config.yaml
num_hidden_layers: 9
hidden_size: 128
n_experts: 64
experts_per_token: 2
d_expert: 96
d_shared_expert: 0
hidden_act: "swiglu"
moe_layers: [1, 2, 3, 4, 5, 6, 7, 8]
router_score: "sigmoid"
normalize_top_k: false
routed_scale: 1.0
balance_loss: 0.000149
balance_bias: true
router_noise: 0.05
init_std_router: 0.0135
lr_router: 0.00198
vocab_size: 4096
norm: "rmsnorm"
norm_eps: 1e-05
tie_word_embeddings: false
optimizer: "soap_variant"
learning_rate: 0.0176
beta1: 0.95
beta2: 0.95
max_grad_norm: 1.0
batch_tokens: [65536, 131072, 262144]
max_seq_len: 256
train_tokens: 661200000
max_steps: 6307
dataset: "wikipedia_en"
Below are experts of layer 2 (counted from 0) of a mixture-of-experts language model. Rows are named router (the router's row for the expert), gate (a neuron's input weights, with its number), up (a neuron's input weights, with its number) and show model dimensions 0-127. Each number is 128 + 24 x the weight over its row's rms, rounded and kept within 0 to 255. Numbers have three digits each.
Before each expert's rows: a language model's description of what the expert responds to. This comes from a sample of Wikipedia text that the model never trained on.

# expert 60
It responds to: Prepositions following verbs or participles: as, of, by, for, with, after, against, as in "took office as", "named after".
router:088163163137142141119133129121163123158131129105115158140056147150129139135135145125125126153139075147112108094121120123129097139154133168103109116120117125106091120103179114120137137126163116117110121106157139143127162104097084140149101149151139088112126095171113088123097117134113156121132126141117094101118151136126070114107187143150141143155094107139148114172114097111137114134197
gate0:152097105114148114104114133138131115061090131092113133155117156145133135078158125149088070146115119144127113127143111108117166121143131125074115117112114145083143175132178099106124182111087113148136121135132119090096086095116118165128119122138128126103147121109114121085145140170129144178129153125153156189140127092136098116130139130153108116139141133118141085140131095122123138118153
up0:176123133104124128128164140147139113161113148140126099148157096154112101162124123151157095126152126120121151162127148146166106112088108115140089146130157116116135102136113163162134111100186143089124151133163113153137162079179165150119118103141159113117123135111139136136096134184151121123133151154087138094152122148136123150152160125146156100139138157164134148117110134159153119194160
gate1:138137129103101151124151148111103127129149118116171143148072137117112133149113113131165118144116111093165098138128092127117119116135092184190116108087130152118080132120135131106151155144158090123103119122124110121119090150114118091124176154150146156155084095132146118132108090143115145095159127093105139086153124133107155113140137101110126162121120094111172157111116130107162122169176
up1:128119138105152191115157116107153119144138106126142128121088131131139146125124125101111211181139155105119107109137106140148128132160094136140163154140161121124144128103137138143103126132111128134216120114133153120103116119114187101064134119144168176120114124140138115122129106148116145107097111117156156155165113160108130139121106116163147132146125154127117122156120130137081179140145
gate2:094124145157142140135113105126095106115098158141145125133128146139093139102084139089142135077098079164135135134155084142102093159110130153122118119132171137146125156133139071160146123108139142148092115107117125175148112079116092144125099141139100137122128166132134131121132134118151084135154109051121128148142150156106104110123141111115135151137095129142132124129126147117127083074182
up2:131100099109133107052140135151121146122121119120131139157083091146139086115148127075121168173143150142112161138114147166128143113136111145120124153158166137133103105120119150142126120159119155134153121100130140166137130105101130148157155144114203098116114147108135116140097145112138113140142100078126109140135154075097134102103119138111133141096158113167132149127154091137162074154140
gate3:150108120130172095134140158123145122088101110112128137143080145139106155132140111117191124150118133095149084198091163110123083136141124107109099129127127135082108105130092096132080109113114121135154132128164139149148125157105119096100139139139135145171131088124125120120158157112070129128171104114088120103175158121118139131143146141151151099109155093113121110156144095120127112118127
up3:119182109130136086138130110185127159116113142121059101143176136125147139136081101152114102110120097167143124129103132131139188118118110109117114111115125110158139180129124121169109146146125123141073120130120150146146131151148144148151114152092154098119119154142156124108096101149115147120165161129143120169131106124158128125175126099086148095101157132126140102096137133085145117096114
gate4:131123121092132149148138104136167078119135107094135100121108118116175137137149091130113125149119088139132138107102129113136171135092062112111129110130123148122141115133143169139128113148131100165099152097133127154135118138158144155157104128162114107204146154179129151102138111142129119075095115116088139128108114165114103138133167126138121126131101156118160174121104131104071115090139
up4:102154128171099111178176137146161121084079104135121082099108147116140166097119155166139105117156156105139106145133132115159154104117105105101128093144147135151146152154134140138101133136150151108089077161123112125141122143139137141121141109140116130132163122128106125116136076110134128099130147095144107119074110103091108173139111116126124087123093130135125093096116120104076079123131
gate5:101168094095137097154170128132143101135122152113125090094125102148113120122087126151137179144171116126150138160172129120103133160153121120147149147114144148141113121084137176158097093090122146120118137112147142159122090134100127083129118137101161125111125126158124093157127113081122130148119119123131107122172124163118096104093157086145075133138130130129157178096101113129136098164145
up5:126153137170171058115156127120149148104142128160149135138182163170107136104115097132079078112115125069094109153151128083143144105138119139113096129111140112098195141123139130111137121116138132130128147131119143147119117113148096136114087097125150136187107113118137135117141141105137104132115164152137128081122107150153127144140115142121133147107093114151143113179105098137102171119140
gate6:097108116117106140145132130144128128127194127112146142109105062125101158112140120133176168142093098133139157091142146116181110106119135119122139095097141105128114117166105131105165135169119160152109130097081082109137145106101124153116109146104161152107114112097114125098143151113118168157148116128158163115110126130143110163111114130139197131108147123113152118107129092153126149114175
up6:108122121091092180138139115095128159123143135134159145137101135125107124117093109159102128150108152100156128100108127103145113100142129121111134114107145145145163083094102144130172146094122124128105138185114120116132121123197152134117096161147131155152111074157129119097105131150111157102124113132095152142145112139147079126152158153127186131136093149127094156084116165091121138127101
gate7:124172121127168154135112129114117178145113142123139145141168140130108150140118099114109124130148118114116142155138117107109134142147132135084130104125139140173138095106105167144158137113170111077134134130148130154111082123152098091116139160140118071158121129156118072146095126124122130125114124157160098143149164117150128125129172164109055093178064132111119145119137122111163125135136
up7:140153068147117141159166123118102130131116123113154167150144119123123131098118101112097130171120133166139123175134144122152142121131147097082187126112116126108129144091123092132148139138138133126148142167131108096139135156161137100110139140162162149095132116125129158134140138138141151076152135139135108122121142117117096187099138137132150159179143139154101088133103137110193147187098
gate8:111181119147154124116148143148110120104161075179124147089113091147099130110121112121142138118121160140108138106113127101131128127177145122136118066128135171142108125133125112091124148136108151128103115125121131131144189094147086135123094143191105111099119108125085118173151129109157174124104139129159122119128122122120105104069195139104132144116154098121134103120112108153116122144133
up8:059138176140116147140116107110106120128120097101123129128129119111107132121118128144148137134085158164175153105093099090140100143123112145115156119139128156133131093141113123124120145098083119158120154115102142127116116118150104152128133131160163121132113149127091155104196165168111124111115104126144131165179140108095135115121146134095113210069144157125093137149104138132122136122130
gate9:122152126122090104136135109072135107122157108115147153133136104097147157108089118140119112157135111147170115095142121134172149106122120121154100103130141169106113134167173139160123129135149158101145103144144072141120156126090124145090144125078118081117140114147142143091116169176138117108096135132102132121160130085106111106119149124143181135099163105095151104107105136104133155148163
up9:146111120127118166147106158121115118137116148137159148116132161159145130149143109154121140135119110109149127103088093160153098097104165139101132123111111131129119147067083101105135157109162084089169100132120129127132127065130138170112130126143126132101098104098094113105119098110131097131130145068172137077138121101099149163092125102174149147140148126157122107146087150129114112128144
gate10:144088125124105089143137133108142099106109123125124103130080135137151087121097131182095120167139073136129135112106087104126105117121058158115135153124132127120158143166124104135122125108131142146099110118143136130151130123097138176101139117135129091110175132122155090113124100117114173132153179086161088131115113109088099145122139156139165162123112097127116078128112144163124120125157
up10:082162131119113133149125135135160113121116127160107131113110139148083143135145136121149151113142173116153183167135098099094095135155151114103107105132145112129179151139099114114171157120120160118125124172120102141117119145125111120053152154128153155148167148112142142115070099143162144097179108109123091132169148142112123136136160143097116114164124140152169149107153123127103115114128
gate11:101134144121084153125103172147143127106152092090077106094112108115114113137147145143159144167130123118131090147105122113159171079145106114115121157095105128121137121120160121111121107118139150120138143119079139132126183131119124152144091075144176131117123099084115114143141092089169144095103129116092127119133134106104101156150146097130145122129115145156124096159066131146093103117117
up11:119076141124154107125094148118161127158150160089120135175134115164097098101113088131144132162164130172090150106101125132121106119126111083091116134136137142116131105111137110113105105124138135142124099092105103121139073106130125151171135175089176100103117181113105122112099103122100106088142112099107111135137105135157124139117129130120129118114147155150160100133097133136171124069123
gate12:133132148111141161166076113107129135113089160140131106098137108145115108133146116105171145135106096084153106149107116116165131148085113153165122105123131107167118099130112140168130133105099173131118093094104128115144136119130121113141111132160149164158157066092120098144134135151111137102144117143103131108134151156110132141124147120145155128162112159169077115156098157096101068157145
up12:119092145114094116149118112126084152141135106115143115169149094097120156068133159121113144112133152130147096100162121168153117108143135150123143143074159112151122163159108064090107128091148179100138155142156156117135105104135143165124116158118128131131167090130129163147168108098168107151177138126135147157147102148130122134110141145129128139166136073118130103128128143122121136148149
gate13:121110124147107132132131140105115140151123143112140127168123169136163144180115082102110153124109069117075141084131071138153108122102145127116180106136119116083118145096166124099141122091133101090139127171114115123161127152123119131152089140173118160140157142100172124129116156152124139104128097142116130128157092125108141138112173112132167172140115128134094136149116170157133110126148
up13:085106089149101151121146109127141089141113163110164110113131131149129132131109126130112130124136149152120114098136069144130165111102107093125135188144154149099097131149146144144131093118130102133145119126168129165155110122156126163117139132161150143155131083139117085120120154158095088121059132156095110102141112093124130139102187111153141120124067149156104131117119140167149110141125
gate14:086156137132125093092125133149098148171118125100073084130115166126132132084145168150145144109149164147138089103107118115090137092112130140151150110165109154090107114123135133147174147121144137108122113120179111166156148083111109150163133107139154187112118149123108131122131108110106134095127105124117118140134153149147115110108148092142086143149126101142150105104169116177130090121143
up14:100127107126145154179133157132153122121150137155120149118129113116086130195129129122111143109123165067156136099131150114080128156132152176172167104140137150103104163134155128119156122123136126144159117113111146115104128139156099137139136164123108124114133148117103169157127101118162171094073103160119149138089120146078186167144135143112130111147131138109114142107159131144110134140159
gate15:135138149112149126082096133128133157120116155116151109117125095154076169186133109127147063100126116081125147117158143146117156133083123133126096072175139117115151145164176113116135157136132118136142079149083111173125164142116094122148118149089159128146095131135110104112141118151104135136148117133126132127088147083122132113163125127118139122134143087121139148084095118117108149120107
up15:173136117125046100132131125153125121103098117129134136135152113122197098135154152141076121175129161116169124130127159108133097148121133143093139126123075121150159110115111113111145132128106104152159131109092114113101122134081132104124149100131152163159175157123122134129156119150089139156139124162150144146126143119163098115172124099129144107127114162124109140108126145114108135089074
gate16:131105136130153173078090146130121104153134139097132124115122083088114127127116132126145120149119097069096126135105142155133099157146137160140159083108101127132126111117111133098133149145156137155099134112121117159101108140140115131112073140135118069106146124131086112126153141155103122086105179117118137124124083077124170120113152160147107136149120114136145156149152195134152113152166
up16:141127153101138132146155124118141117152150141131088152143142135145122112125158123132117136146096081135149129161155145116109079141090139133153152079127149119104118150183136171119122118140101096108137153073160118166138135152098131090135084120110131161145147147123131126146108139109168115150088141113150153142173149140156088122100092089115177144188097151116138114171153150142116131118105
gate17:097139127127088158123148106099136120133123136116141185111163089099124112099133118148110131128168158128105173118176206144137091134178128158107089156147096097113122129151199106123139144154106160145149101126101125159076146123122164109128137120115156096138128127129140133105131111156117155103104097150107111110118144118122134143149170149132100098110135159135130156109129152162133142129139
up17:106136155098195197155123111143134117186130123149141138104092132123141134141099113108161133128131155148179130116140130130112159175110146104157173133109146162122137129160132167163132158137132125119132119140126099065163113152107134163121138130113153115108072142156103130109128116159160150149113136105113132149118105152135123113116128147144106121152139165116136086168127088129122127084164
gate18:099167109125101162142103138132145138146115138111129132095128122114158123132119085187123096188146119130151118105114091123121124122120133155111117143145099139133104120151149129150129143134110137092122154175177095140143159095138130127117148134114108141141156123137131085099129116136106147123123132160092075160065136101117142096109133072117085110124128100136188127156131139199152126144120
up18:129098107119154153135123075075115165130147129146106132142117148126167156155124137129104137133147148150118163128071150099147157148149161107132126093101074104112137114141165111143099170146161150121099082163128116141112153138149147090143126134145109160103148159114077103117100105150122108145160113156138167123110115087138118145126111137153086101132122125126134109085121173100158136124158
gate19:123115154146127152099154081110102141115123133153122104131129164102186132129129096119164119112097146163130131120142117095112161162104135107160160127130104109187118143156110108085111107132147082083168097122105112125133135129173144141143096125170136113158109130111127087178144141138115147134141091154088134101141145111114123157131139102135184128139143100163122167129154127135168100156150
up19:117160121115119151161115119107140121111160094147179138140133127174150138129142133111167139152149109116125114128090133140113141127104136085154120111133158134080105089104088108153114142155127115097095114127110111137109122113122193144122151078115138101159130132107168118144136102074122084151125140123094137079148056147108128139112113119140101159175152134108094158139150122158127118098116
gate20:089147106126126143144128158155153164115090141112114102134109167163140119112129152119084166146092156134147149110120120104112103094155136154152111108124110140119101147101143129155115164117133124118156118151132145146141120110120112154094121136101143133151158126160097052119106088128140142137106085121098090102133166107148152111154119101104139142124204123112115152116138114097125101061103
up20:100127157151087091126075096130168140084140123160114110182116128150120168128168121127112138145086118139138146125099089107112115087149138158124096115120107101106137103077121129107141155132103149121146127107119116125146145139117130129138095134096144146119138114176109136155132138162149131136120171149141086128166137114151152102110153119145125164121169075130095159157088071097145117117127
gate21:108161136099151169074112138110140151142111118125129151135125130149079128128123133129077140127181073135134160143110121122102149105119117173148088122150117113120134109129134107125126113107099125127111125127158135159090151127132119097125134104099118129108113108135153090119102151151151153112134133131109165092135209127134132117098137173162101184074156138099164179128131119109124120133163
up21:121128134120123134120132135124100141128146123140167087172169108110118097150113180138105181144132101138133143093115134098088141161104168122104130148118082103094125137161127101103113172125113136143108077121123079115150135120102150146174123120167110107086112142126119100158156111152124116117099147140162177124100112167090123127165108093116107132131132117103154143132158080166140128130141
gate22:161141127122159092141142116147142110141109137115150126093079122127120109177109165095151109151181128123127119141125099157091147089161150140123130151157145164126063129112134150144156115107176124123141090105115134116135127084156122138121152157124142096119107060142167126128132107178122059095137137122159143101120138103145106162119127102168128125125144108137104106150106127103140139148130
up22:103156142124111155163145137106123110151116119128127172111133132122159117102111070152158192116158109132132125186133177107099097147140141136145151129163117152121120092118100105161159142151122175089120111094131099132101115106145125127123101146146125133166082117110149142098124147111146195091099133106132172115139128120108151166099159128141136108140141135121162125111138152093124121164156
gate23:118133100097150198159137115120149130116155145124143177135074162142156087123155107142165133121123136166145137169118135121152165141184156122112130146110132119150122078143152147103121099073131124100131121095127088132139088102106127139099135158135120108133116138167123147101092115145118169117149099143150132134133151156107129104122143111118131089151123131146135097159084107087175116134151
up23:110109159112137152111116169144070163114110133126124133125154102194085148114117133084129093116140166104157149132163149159161088137157097122127115119103126122136138137090123132114080107121151132165111125144089176148138133100169111151080127149146142109122098114133161123127138144118151115142109136106114107121101136096129143155123153138099115095105116145145054131115135162138112103157094
gate24:142129135114131129141117134164127109087133176182108145114113103122117164151127120052135120083119163130103116093128153115103169128119115162124134101089115158133140128164160122141177118125143105085110131122125131114075149129131155142123114138162130187115137127131114167151114146163158156135109105167126100096154128098103136116073121149149175154152120118140160156145141126111119147142148
up24:149145143107165117110084115123170093137093118099110110114188154152161135111179163113115107102152092135119163130137130139103141133132123174121092124112116146112134130163159105130173121111152104148084119074164114132145141177135119148132127132135099138113134122159160128155092117103129125157106130176153123133099126148139101110121092142106181107097162116141128125174135112151089146126121
gate25:121155133154135180118130108099166096129122081119138129115110153106089176138131148105152125101122102124114152103153122127114144142102143175133156085080112173140112118094152119161102142105121105110075114139130132117154118131107154106112156162126166175133114124115142129087087097108127126124186146124114130138116085082099125135118118102163130173103118156106139116149146165103147125102133
up25:107109151170103106136084136109117138147128104110120139130159133144117173070115131117126140135126118101123138129132129130128097100131178123081140117081107110156122093151123125126113140098118135084115132127094095139069088088086150184140123160101146146113104109176169120144096146139142123098113112122127102092105124072127113140112149137113116158138158128149099132157108128144159172097130
gate26:081151120174150154099109130098136148142142114100103152116129129107109147135125142116096168155093153156150139123140093111080128146147132137133118104132155132127105118088187099146159093121127102113143155137114159133121166115143115110106102071136089081144138083155155097100155127120102157127112101131151110134137124106155141092117142109109144109152076117084126090169129085129140139121122
up26:142071092155116119079130140181079112137131115100104087155105118125143129132130114095131146143103155174159165134163128130156139143101124160152149086154120130124136128128161099143083146151101096099113104110113129141140132134117117127169089066104103094159096119151108076109129099109108118132133148136131134137143102107131139087128122173118156126142148187131122131146147127098112133126135
gate27:077149122137153115165108115141114109133143161148096113117155147134124136141120143143122157110115177137158123120131103137139122143138125136073181163158096142105113129128167081114145124117098108088106130145106125140146089131135101128125076151112199136109121114129094145145093099108105153114159105147106034112130124132119136144140150094141149122144105131147104136122173117149122107153133
up27:133113114108158127139160185129114149135171145165106153110131126126118077170132074157141131153125116141126097080132098135115146132101155123121136116143161113152113158114113112097109112157085118124138111136148177151120173134129176141165121107071125128151128149128149120125133156149144144117133122145129110160144141123151143144098151114103094121172195131136146103080142111150098157139085
gate28:155132162102155119099137139110154120142114149111081160097112099126163127102102161118118117180182098151120103165129114142113141129130185135151084103137128159084133148151092143138139126140163106135127111153164115099106167097141107137166158111124129118138139120168121127129148156137078096113096154167108110139092113153156151130128153097160138142101142090141144099164113108113108111127103
up28:120187173117139104122134161153149137144145137149122167120125117160174109112135157133107077167140145143147098157106106136121137116110154110121114122161101093119147133147097148091150120137148137129138135143145140097111186123125134141115113086122138086197135121140118078149127127113123110106083139136121105158109086144166142130099130139152160154126167161089127077150119094146156127122109
gate29:129147136123134180116029118147135114109108114137083137158156140157101114090121122139153165159135101138147099114128122179134098128124112126130154151142118127163114134089139104096094108114134121136123145114119141154144159093129117124136146136071124104107148099126156115142126134110134133144100114143105105154094135140149140124178077126134129107101105102101130097165105085128172147172108
up29:110128170126110136157109135151147168150103144139126180108178117179138077144124135124068122126135096093144131126141114100156159135160186091119109100131121146155131100120111142123113137153137130129154093124171111143103184114148134156102139131118100116165154100113094146154109111128113141129141120109088162131074155124103124172140130121103134144150151123124164108099121119164120088135125
gate30:188104124123134179164103145119159138127147082110148144133145093144112093158127112107137159143082092115129119127137126148103138123150126133134106098109115113126126113118133106097111107109127114119142153124127098171119092138142122116080142130151112152128106100141109114102096078110120124122104116117140145110113144115131109127095165183179132124175079129164147136139055179119149147164134
up30:106124092123104128103175139108153140120127103124094152150126149073162140131139104140157162099146125158082144170126135127101120141101143131132123100150128108133095083114082115111109092109129157139134095166143133129151125104070156162102105126126133133114127097148107119107143116157152144126132114099082104097182132112084118149143115152129178180103131133116146163122121096131129170111153
gate31:150100180124088152137110152137114160160073117130162131114128105128131121124131127170160122130126100092104078116130101172135130129141115147142136159125176141125118110142144133101108126117141107141075123105114137124148102107127127096179097129086139116099127111146107107118093068109128132119131137114108105062116115137143075132114146134102114083168134116146098159160122145126096097143167
up31:149136194168117113144154117104142137165124118154137140153113128156116058112153196161152166083172119120105118117132134121152146171151143142144149146141138158137111133147117110099113147127135140132119142109135147138141121152124135110129151128171138137124116097117154150110100086083083159145140159133125159141122149139129127137173087160095145116104108108126157087146090149119090108127098
gate32:133114141110162099161153150096088096113084098129131122127102134182158163097131113116113106161151121175115118138137145111094109131116144138102139110139119125141120132181143147126136112112121126144123157154145109129116131129108106142094120152122186125149127099158160110144125156092082130150103127155152073066131143139123191151102137150123122156146096121152180126138118131087131109094119
up32:139122110116125112181138084123119116132123189105150119107104121135113094111099161124116177126084138102179122151156136117140107128145127135179129168108135108159136142111119167146122120151135129154165121124160135135110159115167112133118145135099148136107150124125104107112101126108098103124118140082105170109184112147151142101140102139198155142096084134120096106125109124117120106173092
gate33:158119131110123144033136126150133119139121130159157155122095085110083122143121159108138133104137115113165126159151101151104150112132132110141125144087134083099104161123139100128155108155088123127112125112158154114139128112108098160122101101138193111125131087098113105149161155095123157128133100134150076110132112106120082132111157131114148131149148099091128132136174105140110131146107
up33:135143145124114119121142129103093126129139142116134098129139063154140052116100120112116122130148125098138119114138133146117121137115134122117127141108091147139105093120128189092133169120087100152116091087090124131093099133146131109164130146135099114131106159158158151147155106125133096120142101152123178104133115140180102112120095106088151123135156133114107154068145067128147136159128
gate34:121118081130152143117144120117200095141120168155118176116147104102126093166141102149124140128080156111098121096137088112131140140146143147135120124093113122086114141131118119107119126094129094137104168123148154163138135141099079120103142159125130166168114152120089095138122130131133106135130145136078091138138144147132123165138142103168163140145122069181102149151111133101119118132152
up34:126116119089157153140115098122126113096093110141159084105170105121162109145113158104137164084154128118133139135103092137109115118112128127155100095109120125166127126102134134107160113139134172112103124116141153107123164119129106143152124146114138116102111150143144055108156151139161155114139145133127149153136075143136122058135095139119100137156169152132145044134111138152114142114140
gate35:127101138130113112122138193142084117152141122140094134095093111142090132150151151164150077119127114131160132138141125080148097146115142146146098056149124151095125152160139177130120136116151103143133135089142075119175153121073129117162148104121100133147127116114141146136130184121090128105110127130132134161117130151123143091153145098153154079119140100130104118141154119119129115156124
up35:169109130145136141132131145128094110136095134098126116114147076109118144148139201121126106159138144129129126082131134136148138152141131104105151157084137098082139129145158165138165129136142111162096093149120126124093139097094164183101120146121144111127153115171160128130136182147112131096148103149134144113116094166138108148118131119158133159127145107146103135090105132114111058104103
gate36:084159130149127144131115124118147125101119118124092115159136101147119118105147099121112141138132110115167117116098063167165124152148091119113078102126147115155098112090123145143092138116092145105094164107128142139162106110138127087152147110147109093168144148113139133115092134163173133062177137135131107111142131103075139121114126160135125099106119132176176121131085121108130125125125
up36:129147103146146081129111130139157070157153133127112127118136133098140129101137160088102155061080114107151145163138130125132136126105124157108121145122115113146138152155142113111116113141122127148139130105111157138120091174103081115124083089130103095135163140152134094143144168114136110142130102157122113156198105120112134101137141131126118138101135143093069185146100135150102149136149
gate37:096145129182136084136124169140124174141099155142079119191138139137164106112089132134113155180113138108114136163151122112122140136125111122122131139117111101118116079117127119156139127151132122082096125134144177174133125139095122135139122126167121155141120128120142125144117181169116167148111116164103111103134103114135074108135098136114132140168131138173081146151161150096119150128127
up37:153127096124092173127145090127122111134102161122128124116193145099170146107121122127098107122162095135076076096118118132165145125091095116149139104136156106128121115158113149162151111143079118116114120128196130138130114127143147148097145149132116091147129104146134115116071124163156115141147116120157131095124140131120093142126134154089122124109103166149131145154163119124163108141183
gate38:129141134155131100137138148121135153139149139135096117122115116117144098108147145146137120137155138156119080135099142141128178152147145134127160160166169136123091118069127137123105105109131183088122141124162089136115133124138128128127199131147086120069148146164177155130127130135079117112131119095151123134132128099071121157155189142125116124172143092145113103150118118102141137147141
up38:096090104163130150143131129090091133125111126136159133099106101148123131189098142125162158129156150125174129109138163106133090131153103084161123091158094098133135154088092127106127126120103128158124111120117138134075136176134139111116116168147147140163129108156091108135141125125159146096096095102104117134149144147109107176150133146110149111094137162117105125110149134079111155096144
gate39:114133142130153090095137106093116140131115120154149133178140124143132079118133125097118114127142117123107134109090118124154117152090079166138109106123092146059118128122111135129111112063104090138146154089139128166147148129101133129155112089140146111155116080130169096146144133134119141127114170120115076105130147120155110130120146162191149117129146110117160118157152104131129176160112
up39:122113143171086150113140104112141086132146125097179096131104114129185145159125137159119109138138104111180102119123106112148153121125137151107137118126097090129139113136085151159115096154131094138182133175154112087149150137147120137123138122167086101130098109128070137139153115167141109119132150159167145120151142170119136102140124160133112123150102149156157107123092148102146166129113
gate40:141192115158112110116147133151163151126144147125136143101060154151142140133106129146136115101133169103102122109143122131100145076135132117149113111114138176097148141097164166123091126142142102138117166101095135140151098109116132139145096145077120121107052167137109139082107132081110116106124123131128122141174132126139113150155103135141123106159090116120137150088100151154125116117142
up40:148138188114068170113079115100154116140183107096163145061138164093098105110122099142141138120149106122142122119103132140171155106095117150141089105112139113111160089132164107116094103125115140125111130087123113081130170102102140132152153101149139142140139089140107172128149140143140126137115137132104126141122133151169155117134138167127134123135116144129119134159106130116107104135081
gate41:096105156103112084107104115130128089145130132105091117155083140124133138110123170103125123190147138135131120184114098147105188112136143102100121117134111136032136118126143143159140115131118146139144143154125155101143093131102106143103147165117160092111109112130088106136106105150097096140139135125106110151151142132124108097083140112138120137126138109086141126114127082153121125090112
up41:149100143130142132128121124160125085121099105107097122143102099133146115131126103147114137081158099140146117094154177137129117134139085141126135136078155068121061122142141087112108121117069123174121132121184122157138109139109129105132111092155154166150135134133127141090124139119142165135144115159097087125133087158137182112152107103152138116110098149132147091130115133132117153125152
gate42:126128108140146173097177107134131141099135152139125138129120172123097131148099131086117129093150092141092161100101098157131142124128146134108186132137110124158095072140110111104127094102149130099113159132122133092120125123087110095138124123110125127104117147111138132121144162153173143131106094135132105102112109162148133160115142171126100162136083115131187102165110099148176134134169
up42:089127137107172133130162138142149119165083158131052110111125134129104147159097163084118112164139124126104112165096099115126186135098129144102146086125132142136148132124125189125165124109162092147127134112176157164162113140118167136109108136092152128149145081115124137121145108168126103107119115147136079165164128130147121114128131129146107136140132146123159105125122134092112125139146
gate43:126126107100129151084146110099170127119128125127126090130117104133139121158131121135127126112140077165121150163133127116102104142093101175120099128128085106127129121094120147145150106141126091112106115090130153143102119128103109146116040113133108112109129138143110100136110114167120173134151102119096122099119147144152105102178080156106132167154080130129153178112083124107107108121151
up43:169132139129121163101153099144148129108118120131111114113160160116105149103158182141151142139127100109091102129137145154142143087138103132119104153110122125120146133147113135077141116161134109141152141136136158113125141156132132125165112132132117162075108173163090132093144153127115087167116140141088129129165056151132139162133095155148125172104169137128120153130088142088087127166133
gate44:087173098102136175129127130166153097162108124134122129130100092114129149148095090128149154130123112121098139127138141145157145124172099107145095130109110093181152146184152129106095085128110129126151150119169184124166149113127089109120124116149129112095108125068119110150114110094147123108151094168108121122103153145125123135140097165153088120127152117124125120156096124132110102109146
up44:121124134158142128134122129120138178122148144153134137135084098131124105095134127109153141140129107137139124124126137143128171104150096166134138095103095131124106144127145178149142154120130145165111096117126133106121118139138188106115138122155111113144137116156137110162151104142174098154155099148152098102167177150135146116127124148147089096197109147112084178159131068078146148136148
gate45:097124147147103102147123111142132154145140128118101096111095171145122139115156128124123141074122112132139141093120174138137101127150110134138111101128138124129140114153114092121164132147129081114122093100110136109163140135100133189137091107142092160120133122096142136116145126104132187154137141099132115087091159166100095141133134122133141103157109201150063110138136127090099135102170
up45:115157122119134127153124092129180115144105084132113090110135166134161140142075124161146138121117140152129127117070132169166137093134079132128146112109135130133079140118114159144107114110144134099100118154124129136166108104109125124128182180103142102116161135103084117125132095166141140130132146086117124158137144118131115129141107116128129136118095127141121159061077111097170124108090
gate46:124122149113140176111133133090126117128077130124129137094130098140125103122154145126093120113146116123152144140126098137162115123161124209104081103162108163141136124148143154125150179135119139126123145107113047157128158170084080134127137161148162129142124103175150102166141136121101119109149135133148138088125151118111102151129121141126128145127146127146070141148112099100106124140148
up46:139095147138108150148096174116109135154142123118095102126124147106113115128179116132127126123167110075125119117114128128197123097143163151145101187115127166117134082109153110123112109110117137108184183129120115160139155113124123118149152105144158143137108076118150125129169150148120130133124103153181145138145102171130137148145105185120139120094138132124105154139100152146123119154097
gate47:142136152147118117121129087104145162125127149143134123115119113139167129125133156136170156123145112102084099145119142164136117126084126110095134123164161158168111139105137108093140120090129127119120177087123169094164115107123096086161096122168138145114140132160129131124141073122111144130108117108156099111122120108114126129111168162111162118107158080144151104170105088076132098102158
up47:120107151119129147113092159140130148126151155121141159123089137147146154131109087110126097136125147112139145128142095106157115109146151151091148126146124126150184100116108120143115070089101114153173157148103102121098137137100116155135108167136132139084100150098116124154174157151110103146120104147131099139114107069101124124121168130133097172100097121179103145117097138174160150127112
gate48:088149136134150150118088145062168146119147121157140163075099109155130109125138133096124165122136149158127124118092141132105108169162122141097142107118091091154109101141131112119101103117140157129097124108124162145126132143116097126128128136132130131113142131113134112159181087152146130141119091125135139106111164117114123140157160132144070150169105129144140088156154092170116179149175
up48:111156184156140143114157107126144136128121107123124103163158128073144132109074135107171092123138152117126116117098077131144145156122125133128101181110087120078134130123092163156089135090158147108122112144116125104116138132144150112131145120122113070137093112145102083131120117161095135136132156145109124130167098113124133099099128119145177070097105161117115147142147115121144135103146
gate49:142145094150125117116153149132148158071087131150164134144103121110109143130123139144101106137150097120141137105106139115100115130138142146146062131135090100134121148141146114140157105115132132185119147116153123118131106110155111130140108134135111121108099152125113076134140071102087134122073156125174098126165143100148139139087118152161121159109147112101155138114136084089106100170177
up49:132102173168148141150114156120156147165121126141148118126119142078116088121079096091120096136158092093106117130122099128182098119157120111157144112136115124140097147078119118146085095112155126152163133137146149141114149106116134098157112126119100125114114128105101125122132146138099093147085141098148145188136115108124115094123140092101148177153133115144166071141104128114119104113149
gate50:124122127095169114082136141115152108093107127115120084129131127111094187147108109135110136149118111132125141124128168167124138127096124091151105092168121123118098135134088089131178173121164145125095123139155153168102155135119152129113113094145127113093126173118129112154152131128131108085121107101122141054093094110118135120094162150147109097136125108081148134117137118145137134082124
up50:114137148100145122142129137141117139124137128085106110107150152145098133098112145102098112111134164158147154098140135136166119149181132107119147074130101142109101095127124074103098129188155088129165129078152158152135114111085121125102138105161107184132109091149156101132123108149152134157184137124150140112137161119131167134113098141138128148096136130122136091105106119097144162150122
gate51:175166104118130142104110163138149088126118163134134099142117155120117132134106128154191117165138161115115151084181135130135101146131134150128124143157102101129171157154110104127125165136115150133145123119101120164133124150075134149188113157127176122134113129166152100157127104133118086158101116146114113155130125160099112103168115138110077151133148146136120171152094101113128128127157
up51:171106130158145087124131165128103148159108156135117146099146173130136105127104069152128137170128112153105125127123112128135122119120138127112139143119144126190142099128117139130084140153116113142136158123132149173147120094117141128159147107199139126134118104158170123154096113094089089145121112144143098090153135116101105097136140094114153096158101123132088177150149117085156156124145
gate52:164134144116187119119134129147124166129126167147090130127106117165142141157128166147131126144163122127140120146082115128145198124164153132159105153150158164134157117122161149135141150145134122121100102110135116128107166138124118148138166140100168102141122123117112155131118149153082145141165173141104113102130122139127135130116139113133152167140159083138159135132107099119108047103181
up52:122071106133135128113081148093126147143105153112116108092120129090159132141114158164120112169146126111159102183071084144123134133125133166146152152154168120107118139147162163134121132138118152145149129133139122113117161153167121137131137168088096103129110124126131130094124110186123161129133158105120102121152144134142104096113130104121074133134139152138117087092109150188132092145127